From a checkpoint of a small mixture-of-experts model trained on Wikipedia.
Size: 9 layers, width 160, vocabulary 4096, 49.1M parameters.
Training: a variant of Muon for the experts, 818M tokens, 6369 steps.
Below are experts of layer 5 (counted from 0) of a mixture-of-experts language model. Rows are named router (the router's row for the expert), gate (a neuron's input weights, with its number), up (a neuron's input weights, with its number), down (a neuron's output weights, with its number) and show model dimensions 0-159. Each number is 500 + 25 x the weight over its row's rms, rounded and kept within 0 to 999. Numbers have three digits each.
After each expert's rows: a language model's description of what the expert responds to; "comes after" lists some tokens at least twice as common just before its tokens as in all text. This comes from a sample of Wikipedia text that the model never trained on. Tokens count by the router's weight.

# expert 63
router:477485531494516532493494474454479529494476466474506499483518536459470486540482476473468535500525498452535501532547491501499490486498542501525536523468503525512548489504500489486495470483497486519520514536518498477560487487529475534458471551497525499520488463525492504479450495513530497522452514538466508540485532460464486519481534484463495500527470514491481525514456473508510499518536484540479474526538476493499486466509510530533534502537480510468482516527503466492500500483466490
gate0:500496504498481459502480497551488514494499498536491521525501504501469482501485517591493488472490504461485586515496493487510527517495491514506506502530538537484523451505533482499477499486528516466508506483501493464480503523538457489504501512500465531513508508500507517538466478511458491493608473460487461512485500486511501521461500492509528490519496498495500517525491491493448473500509481523502483517501463491504506496493529492506468532529541504573504523485473437504492501498506482
up0:531567464480493441481506545507455495492523483496495516435490456529646447512528496523513497496498486493453492532466528487495509503455510518507476536526516506481477485520535468458500511525515524500502552494492483498504495510484519505504494503472497552496488521501488544479499498501528497488539512529546482480493493478512496495489489512507486487494525500518471498497514486529513502517479500530528510512466520485495465487505499500481523505494498512517489480503481484457505512503500479
down0:523540520501552492480508505521514483491502500498493528526480517484493528503499490438532503534476514517475466497516506543506539502537486517521473526505501507528492523495489516523499500453539434507526501500526487496529472505460481499488519469531503498481493462487518430489514534518515497473358511483497488516486500528481479492492506491525463505509469501476480520500512513495526503495481526463483559485514498449499518497494499519499497492545502515518494516509458478468507489499488492
It responds to: Second syllables after a capital initial in names and words, such as B-amb-oo, B-ott-om, P-oll, Sharad P-aw-ar.
comes after: " B", " P", " C", " K", " M", " T"

# expert 58
router:553466511492542535492542505506492492524532503476493485495521525531505466528486465476467514467510543519548479473461509463472522501485541503534502458504513507523539495523490449493497527453483499520496531496520497489481467455484498487541492539521476485521472527474511506463496481514518502495546515506517489521499500531463528465469494525501450499535498515514484494529535500455461543513483529474505509494478516470500504521472493511450478532433465488491466504486495492512474532516500466
gate0:467497530541473466517564515478462510537500494481521474499498522543499515500534496496489479479506517507519481539463496498494533506488500530510504481491481503503497489509540473518499523507465485466463486503567499481465494510499492515495559483476499537528515487494458506525444483499513497528522499499490517455495548488492500490500500502470526481499482510509501500485563434429489489498483509492496495454452522533517511486551476494465469505500511522548491518542529542512524498484509455
up0:501462521497508502505442521488509502498458533505518439488482501505502508498535490478563505489485534552498508545490502506588446486491455507511589493512476444503475501514509501538501521500504523513508506487491486505497486507499505493513491485471490478524464495452518513514455465490522527519511478492494514492503510500492501489499526512492492491492497501483516498504527507476499473548502494534488567505510507508508469545500531412516501540506487471487489492439491511527505498492492481
down0:480511471492526513497517539446498505462500541482522526506465469473504538504457463475508493502459513498528502481496485500490500482497490502474520527481483507539526458474506542454517562498509510504490502505509504499502504497436471469509496516496498501532490511421491515541490481500550509543497514553505520502490596484545503514480479496500519505495503471501524517537494532532476483512500489486507528498578509507546504501484525463490489477499462494538498499495481478473490501488497487
It responds to: Opening pieces of past-tense verbs after was, were or and, such as st-ood, st-ormed, re-floated, comm-itted.
comes after: " was", " were", " and", " is", " been", " to"

# expert 6
router:465501463522496491487502520486490499493468521492496506536541532457535527505505488506475503461477463515507527528476468480497531477484507467516492473450479502468467505511490526489489536482484501543504473518487512532492537468466517462540454536512507510513514532486506506482543538509528534503508545524471484513459512514492459486497457463462468525477526502462539502501485463478520517536507513503531497467493531517496510536519543476468476502496519461499545507493496459537545545481476494
gate0:532520500485507502499477499515518512499460472510491510482506481497514531494522519477495480545509488488529520466506510514475515535502500483487479448463547484509521509535502537445500455432509512501503462463387410533525484502512507475516503512524500520479507442501503466515489497513520531509476547500527499510481474470486519493526488507487498489526525504491478552484487529526490524524512513554514503499500504477517496510485486476463499523497545496500485482549500501520501495506487490
up0:517512502477523519495494502511517503508474481519483525482528468495511521475507514478487466538512495481521505479496520521486512516509510476496490433473551476508522505527525522454494457426517516502515460455381416515514478494518510484520505509511497507492506450496488438517503500512513519514475521503539501504482479473494518501521483500491498486533536502488469557493493529522479532515510532556510498501499500483513498510481500470473500498505530494495483480550500507540496481512507497
down0:493489485496507517519510521502504470493492496538541512508464499483481500501421516487528481480498479490499505505549534514446479498489484479529499511505476501518515471519553476490495465494458503509524504495460452481513543454492457540491470456448503501489485508516488495493475539507447491506537497456500480499525508505513514485499522495497506498496501504544534501556445510485507524551504488468546504511461494518534447527517507502512551540561499483495495555495517495494510501495495483
It responds to: En dashes, dots and slashes inside numeric ranges, scores and decimals, plus month names and year pieces, e.g. 1971–72, 13.90, 26 February.
comes after: " 1", " 6", " 3", " 2", "–", " 4"

# expert 9
router:547475512500504503528482512483511472501527495483514536517479465480518468456528518518501485476492503502526533471480483501461469489502467515485516470483494534521511530523475453456487479482469552491481490498518475480517460458531475483518519504491465514528503553480509496457539472466464488485494482467486516530521537530531497519484505520516534496475535511540481468541544454486488531525497538535486541491484513505496506536488539550473495516507500525467508472483519522488468470467533471
gate0:500511513518532517552497486512518526494559486500512490496500507470529504520517500485464480539466515533534479489504512501462502486499509500532498474519528494474535455565509505521503541517495555492471480502502494489479511487520509500491513504499516508498554531511504501500501433498472446450500514504507542496500480543507511548491504493472507531502475496546507491429453461514540481518500494476502499498476511461494505468463492499507429504514478533496523480488450472473491475505485453
up0:503481485461497469487507491502551498487507529482460474495509505447500534550521475526498509482462615473495522490513498495522507522501513500533518491522490533496499501456480484502500504504505491443476511483516471492500498527484508491517544482500509497497481493573530493465515495523495512499512454485489527518476525533499486482518483483507503514507495490492479453517516488518527472547523497489514492482506504512499510490442498539478495500518528581529509478510499497494506502506416461
down0:487479585528497497496488495490476449444516497462540566564531514470482499523509489516506489521491511511495486499500516497475514493456500498491421492465464532490495492549507548469454496510510493499508482500503490497501515500473474515535486503514474492509524511491517524476501534518517478515459514500498506493509443500502490508525547489522516500495517535538524502470453532511514516479469485490514505513496478493475530499506504550496477544460505497511456491477483484554445487498499498
It responds to: Forms of be, have and become right after a subject in biographical prose, such as was, is, were, has been, became.
comes after: ",", " It", " he", " He", ".", " it"

# expert 62
router:496488465551507503471463505478470520514495501533473507516515517471522488525481491486488560476483527475514505456475477455530477506503483468469470515519501501481533484467456513486492545505544478547504474495497508510488545478489454526521479486513526469490487528511479469479465497531505533477501490523557479515531490497486516493509552535538510530499490505447471518540468507509487529464470494528491521494533501482492450487450532526469512479473519530501478509512486493459478535523504472
gate0:458523537455491469520503532509498501501476490474540508490493493499486506526498482493482522472485482487538482516486510515451478489488479478454502525499567492497494516519482475488546510494471502556497549458524420499505508507505467501500501491515514463507529531504448491504491469546513453499510503471544526522552527528494504512524510526464488498510493451484509520508509464496507506470500505534539545549501482512501535506469491500513494497473531521456473508495494499459559484488512475
up0:484501517413477497473486506493529532594495484530506516451514552501518501500503514496492462488479490507516478493483500488487473499489539489504474544491505496510494486497514490495525466499471468500494523483520534552498470498487504501513501491502501486500540493515492497519499504560513480493520513445468500504510512520532466513532499503494509501555526512530510552499575508534484479516451501485492513519495502488447502524503508508418505531508494510498498507546540481500478468498487464
down0:498516485476501482488495451502455515449504499516476537516440499493484500458510425454508492500522515544509464500518515498499515504500490491481477530502508520521480489521504507517477504531523516512471483518455425532488515495515508499518497522519507499491480470501506546513508504521501458503511516484490538509520495447467494498521462518502507500501493472513574481496523526481483500471500499510477478491449477538497531509518459460523562487469449512511531542498482501539530482545508521
It responds to: Initial consonant pieces of ordinary lowercase nouns after the, a, of, like sp-rings, pl-ants, ch-lorine, s-afety.
comes after: " the", " a", " of", " and", "-", " The"

# expert 52
router:494496530503541501464539536490500475521472509527449498523471471532519507504545499524481461535476494480489510515469509528471549459509487493488483511491487509515480512491500524506526514499469525492522524501478527525550535450458544485500460484497475479517502500486459538475451507516487538481469513521499527474473522531485474555478466519477458523531463509454549494489471483520475477486511495518512490458481505518493456512521510471510457498518503524479533519546488501544505489494503521
gate0:479480486496494490501536498504498505539549514508509526504515516490549517504525499540442542503507500470553498466445486512536495519543505510505491499531477508523499486498442465520501515454470497500454484489463505541507486526501499512468536498483491499497514504423519547491482462529515498426448503502479508520489539496479499478514490496508466518480514502492558455499501504457486536485475485454518560504494526500511472499508517508499499493445494506479470512527515496501478512502508506
up0:511463526487501497516498455503466540485472496497523535472453493487465499490503491432493524537495496476493505501492536478496528498604512526466474530500516491484461502520484491475487499521499491488496512498509489502536478506545511484494511519491522507469469524505494472500484492486470510490471550525500498531543526489467471477445497527544511497489505493533458514470530482505447528525506542499478523557492500512509479517484516500504523500502505497557526481499492481542566463499518502
down0:477481502511543513509515451492538442480496476498509472462486489501494495517519501470490548469490510486493503479495583489506532517530510480496490479484525496512509499497503501526502505479556480447499476496432523513469458522507520519484516498499485523440511512503509542561504497498497480517468491480487523499531500527512461516464502473513474504516497514489500515507462497444499514433533523527481457504502498483500510464504506493533436527494484501519503571526526507500511524521494499
It responds to: Pipe and semicolon separators between numbers in sports statistics tables, such as goals and assists columns in hockey or football.
comes after: " 0", " ", " 1", " 2", " 3", ")"

# expert 2
router:493521486533515517507527471505502528518511510506509473491549521479494509535462468494497513486483495505545494446471532498531536521519457530511544516492517513527507476498487527498474509495543467552450486484492529478506466520472479501478536466506526489491482492443511483513472521500484485473513496518502467492458504479506495504487502444477482484525485499489536504522484529518505542535503537570486526472510517521463518535498480481510485494463524481515505540518554468469504508502425476
gate0:490499472563520493536547485499539549499505509473502469540525477483538489498494487514500424496478500507501476516499485506528514513469441493500496498494512455550495476509501488466495544510493535490485484507491503500520492535545478501477497544462501513495492532471502513511481499482517507500507528499537498469525497468495484517499495424430498498477533493520484487502448533500514481526504498487532575514490465469522492494492466508478520517499524500489509510484499503483583512490518501
up0:524525501480499506504489525501474500464527479497518539457470527482480545493503499490459502499514530479547504491533487483504544485501502532527564496493494508491498481454504505532500527458492518568554495490509539497498500481483476501499478517478440463485480504527498456519490563482522483499493487499467512495462490551501526471573515536505502517496499463495524480518530471522492502496486500432509451501502496528483463502530494489542500496513493565487516490500521493480503465508496496
down0:482500449506496545558540487503502475491486504509562488497472439483481479475498515496480474504485541496500511476444510486505485538479509425501511500526458459483500543486512487461508481480499508461505519530502499504497528495513519529502488516483504520446508516514502503514507493512462532513501485500498501484568510500519502508479520497519496506546447494488501505514508492503541483501503502452510508498508432438483496494516512509534499512475503546536516490498533501520550427503504494
It responds to: Opening pieces of longer common words like inter, par, cap, ac, con, usually after an article or hyphen: access, capital, executive.
comes after: " the", " a", "'s", " an", " his", " m"

# expert 26
router:508522495462531493525484535536533460525528530514506506492497481466498479447486514513476479507468495455515501475504473463511503509525495499479495509521476517504532511524525522468477482505463485517512518464470527462494495542518485498514436468506473519482508496517487490493504476489473533527502518481540484484482550512522505495475493477526478500488474532495515471535524542529541458530459517537470500485544535530525538518486522449472487540510502544501525461479473524472483502475552530
gate0:529540521506488469499500550489466469518523572469551503498491494515499436487501491497517509526515502557527524539467443500507500501505496489486504493496503492505495486488495505467528480521530464493501499511454524519474483497499475517523506507483436505504502491528522500493507500481487499539460462453517462500505470493469518541501456562516504509523482514503473514499499530497532500455466501452433495497490498482502537489499516527488471484506549506544485499505528497502469564505500504
up0:525502500500499508546531514498489502508553537507512498517500513499501479496517472497484505523497476533517501524511445492469499530545522464500536482531482508500498502533494501520486498506529500474501490481464498476532435480464483472463466499504473492513492524478501478498504535470461501508482485465516494500534501481426525500538491503515463479555492512492515515467445522461488510529482485479454499513498477508561555487514481514577484487513500504525526572497498471501488520502465494
down0:506501484506466512495525406498507500509469465495484519515505485521500485550461501464528493509494511544504539500507485468515531491460503517507543482526500507483496490487520522477468496526501502508514495470530501526535467537461506483493498492476465444440502492524501472516484518512521501504561502510499513492435549472487454505514512496496477511520500544506507471519464517523525479515509528500498480537464506491526513560475496518530504504508485482506503476497446520499461468487489566
It responds to: Possessive 's and pronouns his, her, their, its, plus the, a after prepositions, before nouns like father, death, own.
comes after: " of", " with", " in", " for", " on", "."

# expert 55
router:457468503537491552482533462492458505487483468503492510512536509515474504452508488509534458524482510464502513543536504510513526486517523465549468522499522505514482487549522525477520480533513479482490479497525548488496483502482515473485502504510511451510514498485486481500508495538503490499460519527444522523448534494454449488489506524485531478495501524511497485476522510485528454525511472505505471511549484507519518453522493454527510518548486491461515457529526468475517488465532511
gate0:489485499506526482496500522453521508487511489495521532497450501487471424425489526514494505495516490497491486510541517532461472533520562482496498505529476500468534495534473509500509519506496507503546482474471510507506494527515508502505480481506479502500537473534524482494506500488478456487467479498452477507459489487461480525542480535530501476515504505534501511488478533499500500518494518511484500501520543503508454421497468516524510492499534472513480509508493481497534516459589537
up0:507481487509535501501524517454505522515501495553491499574450508536494462520500507433466535481481434488499502526497561500522474523530489501456507481507506534501481526500488498490489514492493505488555494498494483527498499500502519516521475487487499551478453536515477470510502517484457499525429547519485492523483483483503504464533485535532501508462474503500516495479498543476491484499489502497524481492515500500461505533461483542500489510500499433508504494484452484508538499517530521
down0:512484535489542509501483457527500513487489489476480529514530522495506491484512528495503516445501536512495529509472471501504501486506428501536485513499487540502517499471515461522490495532528497506483508468475516503497455488507525510560456472509508501505505500483502492507488525468486560479495500500492518481436510523497532500548526502482521478487502507521489487507497467527545527490518500482506502467448504559441499438453487502518458485500541480525516549519472473519501437494474507
It responds to: Word pieces near the start of personal first names or surnames after a capital, such as A-le-khine, D-ou-g, Hen, Ken, Ray.
comes after: " H", " D", " G", " K", " N", " R"